python train.py --hidden_size=160 --hidden_act="swiglu" --moe_layers=[0, 1, 2, 3, 4, 5, 6, 7, 8, 9, 10, 11, 12, 13] --balance_loss=0.00204 --balance_bias=false --router_z_loss=0.001 --init_std_router=0.0174 --tie_word_embeddings=false --learning_rate=0.0109 --beta1=0.93 --max_seq_len=256 --train_tokens=727000000
Below are experts of layer 6 (counted from 0) of a mixture-of-experts language model. Rows are named router (the router's row for the expert), gate (a neuron's input weights, with its number), up (a neuron's input weights, with its number) and show model dimensions 0-159. Each number is 50 + 10 x the weight over its row's rms, rounded and kept within 0 to 99.
After each expert's rows: a language model's description of what the expert responds to. This comes from a sample of Wikipedia text that the model never trained on.

# expert 10
router:50 28 60 37 54 61 45 54 29 62 56 31 56 43 37 45 54 46 42 50 50 55 55 71 59 58 43 55 52 51 38 51 61 65 57 39 41 41 27 41 49 52 57 59 39 64 47 41 49 37 45 45 53 48 36 38 63 63 64 45 70 54 57 30 60 44 60 70 53 56 41 48 68 40 50 39 43 40 58 37 61 45 49 46 51 44 59 48 44 43 40 60 52 35 47 38 53 57 49 52 38 46 54 60 61 60 57 71 45 65 53 62 49 60 48 50 54 44 57 46 58 67 50 57 59 53 40 48 45 56 41 57 25 51 50 64 52 52 49 54 56 77 29 45 49 61 68 71 37 60 59 40 46 44 50 35 40 53 39 53
gate0:46 41 46 59 49 69 42 44 44 54 77 52 28 44 63 47 23 42 47 60 62 55 54 44 74 42 56 41 40 49 64 64 56 64 49 53 49 47 42 36 42 50 41 48 25 60 44 51 64 47 41 52 61 40 58 51 53 50 40 70 66 67 50 43 56 56 39 50 46 43 48 46 40 58 60 63 64 58 59 21 61 36 41 53 38 45 74 60 63 63 58 42 48 51 43 51 36 46 56 44 46 36 50 46 54 51 61 43 56 59 48 40 36 46 48 47 57 55 49 57 55 40 76 52 55 50 41 45 64 49 51 55 43 30 48 48 49 51 58 43 44 43 52 42 56 44 46 47 54 47 49 47 63 58 53 74 49 27 43 57
up0:61 20 52 57 43 61 49 46 62 54 46 33 53 49 35 53 36 65 57 42 38 48 45 35 46 43 65 51 58 47 46 50 54 50 53 48 60 46 44 33 61 46 46 41 31 45 51 54 43 53 53 58 53 49 46 59 22 49 57 38 56 58 55 52 43 46 45 42 62 53 50 38 59 41 48 51 44 47 49 58 57 38 52 66 60 53 79 73 49 62 51 51 52 58 59 65 30 56 37 51 55 53 37 44 48 49 48 49 43 64 59 44 62 53 48 36 61 40 32 67 48 48 56 54 61 66 38 43 69 60 57 29 44 36 44 36 57 42 37 58 44 45 57 68 39 68 48 52 33 51 42 67 59 46 37 57 58 40 64 50
gate1:59 49 57 51 47 42 44 52 50 46 30 64 37 46 49 56 52 68 51 52 43 49 55 47 53 55 49 62 54 42 57 43 55 50 40 50 68 41 44 59 43 44 58 33 48 61 65 50 48 50 45 52 37 42 44 54 55 53 22 59 68 70 41 57 51 35 31 47 48 48 26 37 43 38 78 47 35 41 61 64 55 42 31 45 45 58 44 63 47 39 52 44 59 50 32 52 44 59 54 48 58 55 58 54 54 53 36 48 66 65 47 49 50 44 47 36 64 51 36 65 47 31 65 50 46 65 60 57 38 62 63 44 63 32 45 54 42 57 55 55 51 32 51 77 63 43 65 27 48 46 50 56 49 48 45 48 49 51 59 50
up1:44 53 45 65 62 40 52 43 44 39 58 45 47 60 49 45 61 52 57 59 58 32 47 42 50 40 33 56 50 52 47 55 67 46 34 44 48 45 67 64 68 59 44 54 38 32 42 48 60 56 59 42 57 49 57 54 58 34 55 37 59 43 67 50 42 46 59 62 50 39 77 48 49 39 38 45 53 49 45 50 46 51 56 62 49 49 43 50 61 77 41 47 26 44 68 64 66 57 61 51 35 45 53 38 44 44 53 53 48 38 59 49 47 51 67 64 49 30 59 64 48 62 54 61 65 42 42 43 33 62 49 66 37 59 57 46 51 53 41 36 43 57 68 37 53 61 32 64 28 57 48 52 37 43 58 60 44 49 47 62
gate2:48 42 28 61 43 37 45 50 50 72 61 47 50 52 48 45 37 46 55 50 47 57 53 30 35 56 53 40 48 75 54 51 50 21 48 33 35 38 37 51 27 48 55 44 67 65 48 63 55 50 64 47 60 48 48 60 62 65 70 63 45 59 49 36 48 48 54 26 52 49 46 43 49 52 49 79 50 46 48 58 44 68 50 39 49 56 50 63 56 65 54 53 59 48 45 40 53 55 54 46 60 51 42 37 53 56 45 49 47 61 52 41 44 51 50 48 32 44 55 62 53 42 51 55 46 44 60 56 59 34 53 52 34 68 69 48 43 42 46 22 48 42 50 61 33 50 69 35 55 53 57 41 55 49 59 50 56 57 55 43
up2:57 39 59 44 53 54 77 49 36 26 52 47 40 44 49 53 47 50 49 52 43 46 58 51 49 39 58 54 58 38 36 66 48 63 57 49 53 67 55 44 56 44 55 43 62 58 76 43 40 48 46 50 38 45 52 43 51 44 27 47 56 49 49 69 49 49 47 57 37 50 64 46 61 58 40 34 52 60 51 23 47 43 44 52 67 38 47 59 48 47 33 38 39 43 48 60 56 34 53 54 84 53 35 54 52 36 50 49 58 34 58 59 41 35 32 58 58 40 49 45 54 64 55 43 65 42 48 53 50 52 47 42 58 40 40 60 59 41 47 78 46 64 38 40 48 49 53 58 48 57 47 61 64 44 49 43 67 65 46 49
It responds to: Full stops at sentence ends, in URLs and abbreviations like i.e., plus capitalized word starts such as War, Har, Law.

# expert 14
router:46 61 53 48 52 33 50 48 50 65 52 55 48 61 30 50 37 45 51 30 57 57 57 60 74 41 53 42 45 54 45 61 66 60 53 44 54 54 48 40 50 53 48 58 26 40 55 31 49 38 46 57 66 70 39 38 41 52 48 49 50 36 46 45 58 52 51 71 33 62 62 51 48 21 42 49 43 55 63 50 52 56 60 53 52 51 67 49 51 46 55 51 56 51 52 41 27 59 45 65 35 37 46 51 57 56 46 73 45 76 51 55 42 50 48 59 56 46 48 46 45 36 44 39 36 59 54 50 60 40 52 40 38 54 78 45 56 38 40 51 40 60 34 53 57 51 71 63 27 42 54 54 42 45 40 54 50 51 41 49
gate0:46 59 24 56 41 38 42 63 31 63 52 60 57 38 41 55 50 51 29 41 36 37 54 44 58 52 40 48 48 64 61 50 56 29 60 57 51 59 65 42 36 65 40 53 63 49 67 67 56 63 56 73 44 70 56 46 53 62 50 54 53 52 61 57 59 57 61 60 49 45 52 55 51 43 48 58 46 44 44 38 40 52 59 49 65 41 39 41 51 48 53 53 47 67 48 43 58 54 35 66 46 57 23 54 52 49 36 52 54 49 59 55 50 45 48 53 45 50 62 47 38 38 58 43 46 63 50 37 33 46 66 45 55 45 63 56 38 56 64 51 22 34 49 47 44 62 58 56 53 51 51 51 64 40 48 40 40 32 41 26
up0:40 48 32 49 41 50 47 51 34 47 43 41 62 48 43 41 45 60 46 36 41 41 44 50 52 53 41 59 51 68 60 54 70 42 41 62 61 66 47 34 45 56 34 59 61 36 39 61 42 45 45 65 45 63 50 45 41 43 50 47 68 48 46 53 55 42 52 52 59 55 39 51 45 39 43 72 48 53 42 59 49 44 48 51 60 56 33 52 61 37 53 47 46 69 56 34 40 50 40 66 52 38 34 58 53 61 25 43 49 60 41 50 58 53 41 57 66 40 74 50 50 30 56 58 46 60 54 51 39 47 71 44 54 41 75 53 46 50 54 32 48 40 61 53 58 42 64 43 36 71 54 39 57 37 51 42 51 48 63 29
gate1:60 54 65 50 64 49 64 75 67 38 47 40 51 38 41 52 56 56 66 43 58 47 67 48 58 60 35 53 58 48 42 46 54 38 49 38 53 58 57 53 59 63 44 52 46 57 66 50 59 48 40 65 54 57 59 43 63 54 51 49 46 50 58 54 31 51 38 63 41 67 49 43 46 32 37 52 52 46 51 51 41 44 62 54 43 44 38 40 36 42 66 59 81 47 53 39 34 34 55 75 50 48 43 36 59 45 41 39 56 66 56 53 37 59 48 33 54 58 27 46 47 57 59 44 51 43 46 50 65 45 39 59 45 43 50 41 58 54 58 54 34 57 45 56 49 40 50 49 29 31 49 29 38 56 39 40 44 56 59 30
up1:43 38 40 50 60 60 47 45 31 64 63 40 50 54 46 44 57 50 50 53 50 55 48 36 34 51 65 49 45 52 57 46 56 42 77 55 18 57 61 54 52 49 65 50 37 50 55 43 60 36 44 47 75 50 49 67 46 51 51 66 53 41 28 56 60 36 39 47 66 37 47 49 51 56 41 59 53 45 49 43 48 47 38 44 48 57 43 72 50 44 72 52 40 52 64 61 63 36 45 64 55 74 49 60 39 43 37 49 52 35 50 43 59 35 48 46 54 45 76 47 39 50 51 58 53 40 54 44 35 42 69 52 58 59 53 42 55 38 43 35 62 52 47 42 52 56 61 36 59 59 51 57 35 35 53 44 62 40 51 54
gate2:55 69 40 63 48 37 48 41 49 53 61 44 60 68 58 34 64 57 43 34 59 59 50 48 60 53 49 64 45 50 42 55 58 54 66 33 65 50 40 51 50 51 54 65 35 28 51 47 56 45 60 51 69 37 65 56 45 47 51 37 67 34 42 49 52 41 53 65 34 67 43 34 38 27 55 61 39 37 44 42 45 55 54 70 28 42 52 45 45 57 39 51 54 46 54 65 58 53 48 56 48 51 58 42 59 41 51 41 44 59 37 59 36 57 53 59 45 50 51 61 57 52 40 37 60 61 77 56 48 36 49 45 61 45 35 47 53 65 57 41 46 50 37 39 29 48 43 55 32 54 48 66 41 61 56 61 48 57 55 49
up2:60 36 47 50 65 42 49 56 55 48 63 40 51 54 57 47 52 48 51 41 34 52 50 39 48 37 42 62 53 50 62 43 49 64 58 44 47 52 48 37 47 39 50 52 31 37 35 48 47 58 55 47 52 28 57 56 58 47 47 52 53 47 44 61 59 48 44 55 46 48 55 36 49 40 63 53 31 58 41 43 46 55 54 66 52 66 52 34 57 57 56 51 64 44 27 41 43 53 63 65 42 64 60 60 37 35 49 59 45 48 36 72 36 69 57 39 54 47 42 45 59 37 47 40 56 40 40 79 71 51 44 53 51 46 61 50 48 65 53 52 30 72 70 55 50 61 42 53 42 60 57 68 51 34 50 43 41 24 64 40
It responds to: Degree, minute and second marks and units like km and ft in coordinates and climate tables, plus mid-word pieces like alluvium, insertion.

# expert 15
router:65 65 64 50 41 49 47 79 43 52 59 45 60 55 42 55 53 45 39 48 62 60 41 67 57 40 53 46 58 55 46 37 60 63 60 49 45 47 43 47 52 45 51 52 31 55 59 32 43 30 56 54 49 67 44 44 37 39 58 53 66 37 48 37 48 56 62 64 64 55 64 62 66 32 43 56 34 49 63 35 53 45 51 69 53 51 51 50 38 48 48 45 36 52 51 33 46 53 56 63 39 53 43 46 51 59 68 60 42 54 34 74 40 55 36 52 47 37 46 33 50 63 57 54 54 44 55 43 54 55 48 53 39 42 62 46 50 40 48 45 40 62 19 34 36 48 58 67 34 56 52 51 51 35 45 47 42 50 61 41
gate0:37 46 50 50 51 53 31 41 51 46 50 52 44 48 49 28 60 50 33 50 38 50 47 63 56 55 71 51 50 53 40 50 64 35 62 51 55 46 47 59 43 52 53 59 61 39 42 36 63 50 42 36 48 45 52 41 41 62 46 49 57 52 57 48 15 42 62 55 52 39 54 38 55 47 70 49 59 55 58 44 37 44 48 69 58 65 51 47 43 58 43 56 59 51 23 46 56 51 38 38 41 57 48 46 61 57 51 65 52 79 33 54 59 39 41 40 51 65 65 42 45 69 58 60 47 45 62 54 43 47 62 58 50 46 47 58 38 59 48 53 58 35 51 59 37 62 64 52 34 71 55 52 53 50 48 62 57 29 44 29
up0:55 54 49 50 31 59 63 48 40 48 44 48 43 47 64 66 53 63 59 62 47 43 46 37 48 43 48 33 49 33 48 47 32 55 37 40 58 52 58 55 55 55 55 70 49 41 53 47 51 65 45 44 52 46 61 28 48 50 39 47 50 42 65 34 33 53 45 54 70 41 48 59 40 52 55 47 56 71 37 55 68 55 68 53 40 47 52 41 71 41 67 54 48 59 35 50 62 52 46 64 52 42 53 43 55 65 29 56 44 73 52 50 60 53 40 57 40 64 42 47 48 47 44 55 51 45 32 59 45 46 65 44 33 43 71 51 65 55 45 36 51 25 47 64 52 43 48 53 37 44 60 68 30 60 48 57 56 51 43 54
gate1:51 50 28 52 46 57 52 54 37 55 61 44 54 60 48 56 55 43 40 48 49 43 40 47 64 57 49 48 80 58 43 49 55 34 50 55 63 48 39 41 31 44 62 54 48 37 51 38 53 60 54 40 41 56 40 55 32 54 49 59 43 61 48 47 57 65 65 50 49 60 49 42 52 51 57 52 74 55 63 54 61 46 73 63 62 69 45 46 36 43 56 58 57 48 48 34 53 61 46 59 66 25 67 47 58 58 30 51 51 65 38 48 59 48 53 53 47 44 57 32 30 33 32 51 57 44 39 59 47 41 53 50 69 39 44 53 64 55 36 63 43 35 43 34 38 49 60 36 49 59 51 52 46 61 57 56 41 44 44 31
up1:48 62 61 45 40 38 51 50 56 61 44 45 51 32 46 58 51 46 49 53 63 59 42 53 51 54 51 65 35 22 48 45 40 59 56 67 31 49 59 49 48 46 39 51 44 37 51 60 34 45 52 67 52 47 64 53 42 57 58 56 53 37 57 58 43 33 46 52 41 44 48 56 43 43 40 51 55 52 36 40 50 50 48 26 45 45 63 53 51 41 46 58 46 38 38 61 60 56 58 44 41 53 20 43 29 56 64 55 63 48 58 67 43 65 58 43 56 53 36 56 54 34 65 34 54 40 60 51 58 58 50 45 46 63 51 49 54 32 71 48 42 49 58 74 58 60 38 65 59 32 38 43 44 58 46 61 65 71 40 48
gate2:55 66 58 41 36 61 48 58 63 56 54 42 44 44 47 45 57 60 41 50 55 57 34 60 44 36 42 56 57 52 52 42 66 45 33 48 63 48 49 44 57 29 43 34 50 68 58 48 48 55 69 41 44 50 44 47 55 55 42 36 52 61 55 36 48 48 64 43 70 61 47 52 42 36 54 67 74 61 53 45 54 53 29 51 53 36 57 35 43 49 49 64 39 49 57 59 59 65 41 61 30 53 43 37 57 72 44 44 38 75 50 42 61 66 45 51 41 48 42 62 23 47 41 59 54 37 53 52 60 60 40 55 47 58 50 46 42 46 49 62 47 57 36 33 64 55 50 46 40 35 45 60 59 55 50 44 38 57 50 33
up2:41 50 52 50 50 66 58 51 63 72 47 38 35 42 31 46 60 44 39 52 32 59 19 63 47 39 52 45 37 51 61 46 68 57 38 55 59 66 48 50 58 41 44 54 44 51 51 50 42 45 57 42 53 45 36 44 47 62 52 41 55 63 44 42 41 44 62 49 70 48 44 43 60 42 50 54 64 46 58 46 55 43 43 61 58 31 58 35 51 34 49 35 47 44 71 58 50 63 57 52 39 54 42 45 48 56 48 49 43 65 49 56 66 65 65 58 46 52 62 35 36 56 30 60 64 47 52 63 56 52 48 64 46 64 58 43 36 46 52 48 49 44 37 40 61 56 36 41 40 32 46 50 73 60 54 63 40 54 48 25
It responds to: Years, century ordinals and other numerals in dates, ranges and tables, such as 2010, 18th century, 1901–1930, 400 m.

# expert 0
router:62 51 50 45 27 51 53 62 31 61 46 37 54 58 26 45 51 37 52 39 58 43 43 40 63 44 32 52 49 43 34 45 49 51 49 49 37 49 44 51 35 49 61 54 23 78 43 45 38 43 48 50 48 63 38 46 58 61 67 59 65 43 40 34 55 50 56 53 51 76 50 50 57 41 60 47 48 36 56 44 60 43 60 41 47 53 47 68 40 54 44 53 43 47 56 47 41 39 48 70 43 52 45 68 56 60 65 47 72 56 42 62 43 51 47 53 47 37 67 34 53 58 55 54 49 63 53 39 50 55 48 35 48 50 59 55 55 46 49 59 61 65 32 39 48 36 51 71 48 49 57 53 66 56 45 37 40 41 46 31
gate0:48 51 61 40 26 52 52 51 49 57 55 51 53 67 66 51 53 60 53 52 44 38 57 58 51 48 62 66 67 49 63 44 58 36 60 45 48 45 44 54 36 54 63 37 40 55 51 51 50 41 40 64 45 66 45 49 59 58 41 53 41 55 43 66 51 52 40 66 58 43 42 48 64 38 63 46 37 37 52 39 39 35 44 57 49 46 60 65 57 44 53 46 41 43 58 62 59 40 34 65 44 34 67 50 53 48 49 29 63 37 54 56 66 49 38 48 39 37 53 55 57 49 56 28 47 55 29 51 57 53 34 47 64 51 49 62 41 61 32 45 42 68 40 50 73 39 53 49 34 35 52 68 44 32 56 59 47 53 31 61
up0:63 40 49 83 54 45 56 31 50 45 35 57 52 65 58 39 45 39 54 46 63 60 44 52 51 58 37 49 50 49 60 43 35 39 49 46 65 45 64 49 57 32 53 75 50 49 54 61 49 52 31 55 58 51 53 57 45 52 39 38 53 48 55 35 41 55 40 32 62 44 54 43 45 49 72 43 47 34 59 54 35 58 64 53 62 46 48 45 38 47 53 60 60 50 42 49 61 69 57 49 39 53 46 27 63 53 55 67 42 53 60 37 37 67 63 50 46 54 58 48 49 41 45 43 32 39 56 46 42 49 70 44 36 49 47 48 55 41 56 55 50 38 43 48 46 39 66 66 68 57 43 58 64 59 66 38 35 39 50 41
gate1:66 65 63 45 56 47 35 49 70 35 43 50 58 46 33 47 49 58 59 59 41 70 76 39 46 63 58 44 54 56 47 46 34 50 53 43 52 57 43 55 45 60 34 59 62 38 58 50 56 54 49 46 45 64 50 50 47 38 45 50 50 40 45 38 46 48 48 48 42 43 35 62 64 61 54 40 54 60 49 47 53 55 69 50 46 51 52 45 29 45 68 63 62 41 49 50 39 51 43 41 51 31 45 32 58 66 50 43 41 55 60 31 53 35 47 40 62 38 53 42 44 41 39 72 47 51 45 46 60 40 51 49 27 49 45 42 60 50 58 42 45 46 65 47 35 48 70 59 54 59 73 53 30 38 50 50 49 69 62 69
up1:59 60 55 55 54 55 61 54 63 46 44 35 62 58 36 36 37 39 56 55 41 66 57 50 67 49 32 50 43 41 39 67 50 48 52 34 47 74 60 43 46 49 44 75 60 44 59 48 65 64 42 50 44 59 42 59 56 49 41 51 42 54 25 38 67 40 43 52 42 44 32 53 39 60 50 56 47 67 70 34 47 58 64 44 42 62 57 46 26 50 72 53 60 42 31 38 47 44 55 45 45 44 44 45 50 52 56 37 57 41 51 35 56 28 48 50 47 53 51 46 50 55 57 52 39 51 67 51 63 36 39 40 51 56 36 55 52 56 46 73 53 56 42 42 38 47 60 56 44 63 51 45 48 44 42 49 60 43 43 71
gate2:41 37 43 49 57 61 57 48 57 44 52 40 35 43 60 39 54 41 60 50 47 35 50 49 59 42 65 71 59 50 59 39 39 51 37 33 44 44 63 42 52 47 44 61 50 58 63 70 49 66 48 55 64 57 53 67 30 41 43 41 49 46 50 38 31 58 44 64 38 41 40 67 40 40 62 59 50 70 44 57 34 50 58 52 36 45 48 39 52 40 51 56 55 52 53 56 44 43 56 50 52 46 64 61 57 42 50 48 43 31 63 46 56 55 38 65 34 55 74 43 38 45 61 35 80 56 50 55 72 51 40 44 53 52 45 45 28 58 36 65 41 48 46 38 42 55 46 47 48 43 44 46 52 63 57 46 72 49 54 60
up2:53 68 47 63 48 56 58 46 27 25 48 58 54 45 40 51 42 48 62 59 76 45 30 44 60 44 50 56 44 73 51 68 37 54 63 58 42 43 54 48 50 45 47 50 46 48 47 51 48 56 50 46 43 42 52 56 58 57 42 41 72 40 65 59 47 63 41 62 62 55 50 55 64 75 38 38 53 46 54 48 66 39 51 54 48 46 40 40 49 42 56 52 51 37 30 60 61 51 42 43 35 64 45 40 39 63 47 41 64 57 58 59 42 41 55 50 41 49 68 63 67 31 70 58 54 47 49 39 49 60 65 48 52 45 35 37 54 37 41 43 44 47 47 44 30 46 51 50 28 59 55 51 59 41 50 46 67 39 54 59
It responds to: Prepositions, conjunctions and modal verbs in running prose, often after a verb or noun, such as to, of, than, with, could.

# expert 11
router:50 38 55 46 56 55 56 68 40 62 52 35 61 41 45 49 60 52 58 34 51 54 48 56 65 50 44 48 48 57 44 24 50 43 51 37 56 55 61 63 40 51 55 58 54 55 64 43 45 57 45 42 62 68 25 70 42 62 58 49 69 31 50 43 52 49 57 57 53 42 69 46 58 54 39 50 37 50 63 59 45 47 48 58 48 65 32 53 37 56 49 57 37 53 57 52 59 60 47 65 33 54 35 61 42 57 48 69 58 67 47 61 53 39 50 47 51 38 53 56 50 54 49 42 55 50 46 38 43 48 31 51 28 44 65 37 55 47 39 56 62 57 29 53 35 48 58 73 48 68 35 43 41 47 44 26 54 39 42 55
gate0:36 45 40 42 42 36 30 65 39 40 52 46 24 54 50 63 48 46 45 62 38 55 65 61 36 44 60 48 61 44 50 35 52 48 55 57 38 40 44 59 49 42 57 55 50 46 48 45 62 55 50 44 69 28 34 44 57 51 37 59 57 63 47 44 47 55 55 51 30 49 58 62 49 42 42 60 45 49 58 55 70 61 51 46 39 67 47 63 24 51 51 56 54 37 52 56 47 53 38 58 41 50 44 57 53 52 56 51 38 69 61 53 57 36 53 65 50 47 27 59 36 36 64 43 48 38 52 51 53 45 40 52 27 68 50 60 53 36 60 42 53 45 61 56 66 63 59 56 42 57 59 55 51 38 51 63 57 62 57 76
up0:53 52 36 35 31 48 59 60 57 54 78 56 42 34 39 50 34 25 46 34 44 49 39 51 38 49 52 42 40 46 51 49 64 55 74 46 54 58 42 70 47 55 45 34 46 40 59 60 38 42 52 50 47 49 43 33 64 54 80 38 58 52 56 49 55 48 71 34 64 62 49 46 49 68 50 33 55 61 47 54 53 31 54 55 57 51 38 42 52 42 43 48 58 40 51 52 46 53 49 55 55 38 42 55 59 47 43 55 64 38 45 44 35 40 46 53 51 30 67 47 49 50 75 56 49 57 57 61 42 46 43 44 62 26 58 57 52 48 50 66 57 45 57 57 46 56 44 47 59 66 60 45 58 46 46 46 49 45 70 47
gate1:40 61 40 52 38 46 35 62 33 58 52 54 49 50 54 54 51 71 41 37 42 42 48 32 59 57 58 60 55 44 42 66 49 45 55 51 69 44 65 47 46 39 57 41 50 41 53 44 54 44 36 41 63 52 57 52 62 46 42 63 55 51 42 50 40 63 47 39 60 30 48 46 46 41 59 60 50 49 51 68 55 33 55 64 31 51 53 58 57 47 47 52 56 50 53 40 55 41 55 55 48 51 45 29 71 61 47 65 44 55 56 25 25 34 52 51 48 59 73 42 36 50 45 62 54 26 60 58 61 50 58 58 63 45 40 29 72 51 49 50 68 39 33 61 71 53 57 42 50 48 52 42 45 55 48 59 42 47 57 58
up1:49 52 49 45 56 49 49 40 53 58 51 38 53 71 38 49 44 57 44 38 53 42 48 53 36 35 58 61 72 48 42 45 56 38 38 37 34 41 53 53 52 41 35 44 52 47 62 64 35 48 76 52 57 58 43 49 42 52 69 41 47 50 46 66 45 50 47 66 56 62 56 47 40 56 48 35 51 56 34 44 57 52 38 38 44 36 59 49 30 58 52 34 50 65 66 61 47 66 48 31 49 41 49 66 55 53 57 59 49 49 40 40 39 70 53 61 51 53 47 58 81 40 58 47 43 50 35 37 51 49 47 61 34 46 70 77 72 63 59 54 45 59 58 39 46 48 50 64 42 44 49 61 49 42 51 49 43 45 47 44
gate2:43 60 54 54 40 44 57 40 47 65 60 42 65 46 63 47 49 42 64 50 35 53 60 45 58 48 53 43 58 44 55 45 54 46 53 52 52 44 66 73 63 44 55 36 48 36 39 26 40 37 53 58 71 54 41 68 48 65 51 39 59 32 53 37 63 57 59 54 54 67 51 61 50 51 37 51 48 44 64 55 32 61 49 41 37 40 46 44 44 39 58 41 40 47 37 41 32 60 41 51 79 71 37 50 40 45 30 57 56 52 34 47 66 51 43 51 51 38 53 49 56 55 45 52 41 54 52 65 55 43 51 44 36 51 75 31 47 32 51 55 57 42 48 51 43 63 57 35 67 61 61 54 53 51 56 49 48 41 36 47
up2:39 50 37 51 56 60 32 58 52 38 36 59 37 45 42 55 48 51 36 64 60 41 51 54 50 61 47 52 39 45 52 66 52 51 59 50 43 35 42 31 58 51 50 55 38 45 61 40 68 67 45 72 50 49 63 35 55 54 58 63 50 68 42 56 45 34 36 44 40 56 38 41 46 44 44 63 62 62 49 35 51 48 58 55 65 56 52 58 48 47 62 42 58 24 61 44 43 32 51 55 53 59 41 44 44 46 62 56 55 56 62 57 40 35 52 60 52 51 56 57 46 42 58 58 46 48 39 37 57 30 36 72 61 55 52 46 40 65 58 47 34 49 78 57 36 45 57 37 55 32 46 51 61 29 55 56 65 49 46 45
It responds to: Colons, dashes, equals signs and field names in infobox lists and headings, such as Born:, Coordinates, Genus, Years active:.

# expert 7
router:43 54 41 54 44 61 60 52 56 45 35 54 42 35 54 44 67 45 52 51 59 53 54 48 60 47 38 46 53 50 39 40 79 60 63 56 35 43 57 51 31 42 51 42 41 60 67 45 38 50 42 48 55 50 55 42 32 38 38 51 61 54 61 52 58 32 48 61 73 57 59 45 58 43 64 44 33 56 52 55 44 58 51 55 49 50 46 43 48 54 48 72 49 43 54 26 50 47 30 65 34 47 55 64 46 43 70 61 53 57 39 54 43 48 30 44 59 42 53 53 57 60 36 59 70 52 52 39 47 62 58 35 40 57 84 63 60 53 52 57 57 56 32 35 44 49 64 56 40 45 59 46 45 34 53 42 58 51 56 54
gate0:43 79 41 37 50 56 50 47 57 56 54 59 56 54 41 42 32 51 50 54 74 32 55 50 64 53 36 48 59 39 44 50 55 47 55 41 50 39 28 41 34 37 54 32 51 55 33 78 47 53 64 58 35 65 55 51 42 46 45 37 54 52 40 40 43 60 64 60 54 60 47 63 63 58 55 53 42 62 30 49 55 44 40 64 53 50 65 33 46 54 50 46 55 47 71 53 52 40 54 46 43 34 34 63 42 50 48 46 38 33 48 53 57 57 56 60 40 52 46 59 58 47 53 50 41 46 50 43 59 36 46 39 51 53 38 40 35 55 46 56 64 39 47 53 41 40 23 53 56 40 52 46 76 59 61 56 42 58 52 62
up0:41 60 54 56 42 54 64 53 53 66 53 56 36 63 40 54 53 68 39 46 43 57 52 56 46 52 63 43 44 47 41 47 48 53 54 75 59 56 50 45 46 47 47 45 58 50 49 47 39 59 50 56 68 46 61 37 55 48 38 43 63 62 33 45 49 59 52 54 43 52 50 55 46 45 44 47 47 50 60 58 48 50 55 62 45 47 29 31 41 44 64 50 58 50 41 37 54 75 50 62 55 58 63 48 40 51 58 39 57 57 52 63 63 45 46 66 50 47 33 55 59 47 38 59 47 24 37 47 33 44 57 63 57 44 64 47 52 50 68 45 49 52 46 38 51 58 37 39 24 42 13 35 55 34 46 65 75 46 59 42
gate1:63 44 45 41 58 37 42 47 49 63 46 64 48 39 55 46 37 61 43 52 45 55 45 30 37 67 45 53 51 64 38 31 51 38 45 46 38 46 49 50 61 53 58 58 30 48 47 59 56 55 66 52 57 51 57 38 41 38 59 67 61 46 51 47 63 51 47 63 57 52 47 44 51 36 33 52 52 65 65 59 48 42 35 59 54 59 39 67 51 57 63 42 61 48 38 36 57 35 57 46 68 60 50 37 29 55 50 47 42 71 58 60 57 39 49 56 52 44 55 36 24 63 52 39 49 52 46 40 34 51 42 58 56 47 68 36 56 57 55 51 61 64 31 36 57 44 56 45 60 58 48 48 49 51 49 33 56 54 78 67
up1:40 45 51 48 45 50 28 59 49 51 53 60 16 40 49 62 57 56 61 62 56 45 48 52 37 25 52 67 49 70 34 49 73 61 50 44 44 47 57 46 57 49 52 57 46 44 42 36 66 48 43 43 44 38 60 75 48 38 43 39 73 58 50 42 57 50 51 46 57 62 58 35 68 45 55 63 54 64 55 47 43 55 55 61 57 51 62 39 42 39 72 54 51 55 38 41 40 48 49 56 39 35 39 54 36 45 57 60 32 54 66 59 35 54 60 52 59 42 40 44 26 49 44 51 60 48 54 47 37 46 61 57 42 46 58 53 32 53 41 46 68 44 55 56 56 49 48 60 44 45 47 59 49 55 42 43 44 37 54 69
gate2:53 54 32 62 69 58 55 39 50 58 35 48 40 37 46 56 60 40 48 65 69 36 51 53 49 50 58 65 58 68 44 51 63 60 42 51 61 39 44 57 41 34 40 58 41 42 52 55 73 48 50 47 51 45 71 57 38 55 37 57 51 54 60 32 58 50 59 35 59 44 53 65 61 55 39 53 52 59 41 53 32 60 47 39 43 52 41 46 51 48 43 47 62 44 45 55 48 62 42 49 29 53 55 47 55 58 56 33 54 40 42 63 54 52 41 57 29 43 54 28 63 49 28 55 40 54 63 43 43 64 38 67 51 67 60 48 55 36 57 47 31 42 34 67 49 41 37 49 43 55 59 51 47 40 51 59 44 48 64 73
up2:56 55 56 38 47 34 44 55 53 26 41 43 34 46 41 46 62 68 58 52 58 34 38 52 47 53 55 51 43 42 36 55 60 24 63 49 48 59 59 51 35 52 68 39 64 51 45 48 57 49 42 37 45 53 39 55 49 63 49 29 49 38 34 55 51 50 40 43 55 57 52 51 54 62 61 47 52 36 46 48 66 44 57 58 57 60 44 59 71 66 47 50 54 51 32 35 51 30 40 65 56 33 51 43 50 49 39 50 39 46 45 58 36 54 66 36 44 69 52 54 58 52 56 38 61 75 45 54 59 47 61 47 54 54 57 40 58 44 43 58 45 56 43 65 40 47 42 58 63 58 44 54 58 64 63 34 39 71 40 68
It responds to: Words from sports articles and tables about teams, rounds, cups and positions, such as Cup, round, top seeds, point guard, leadoff.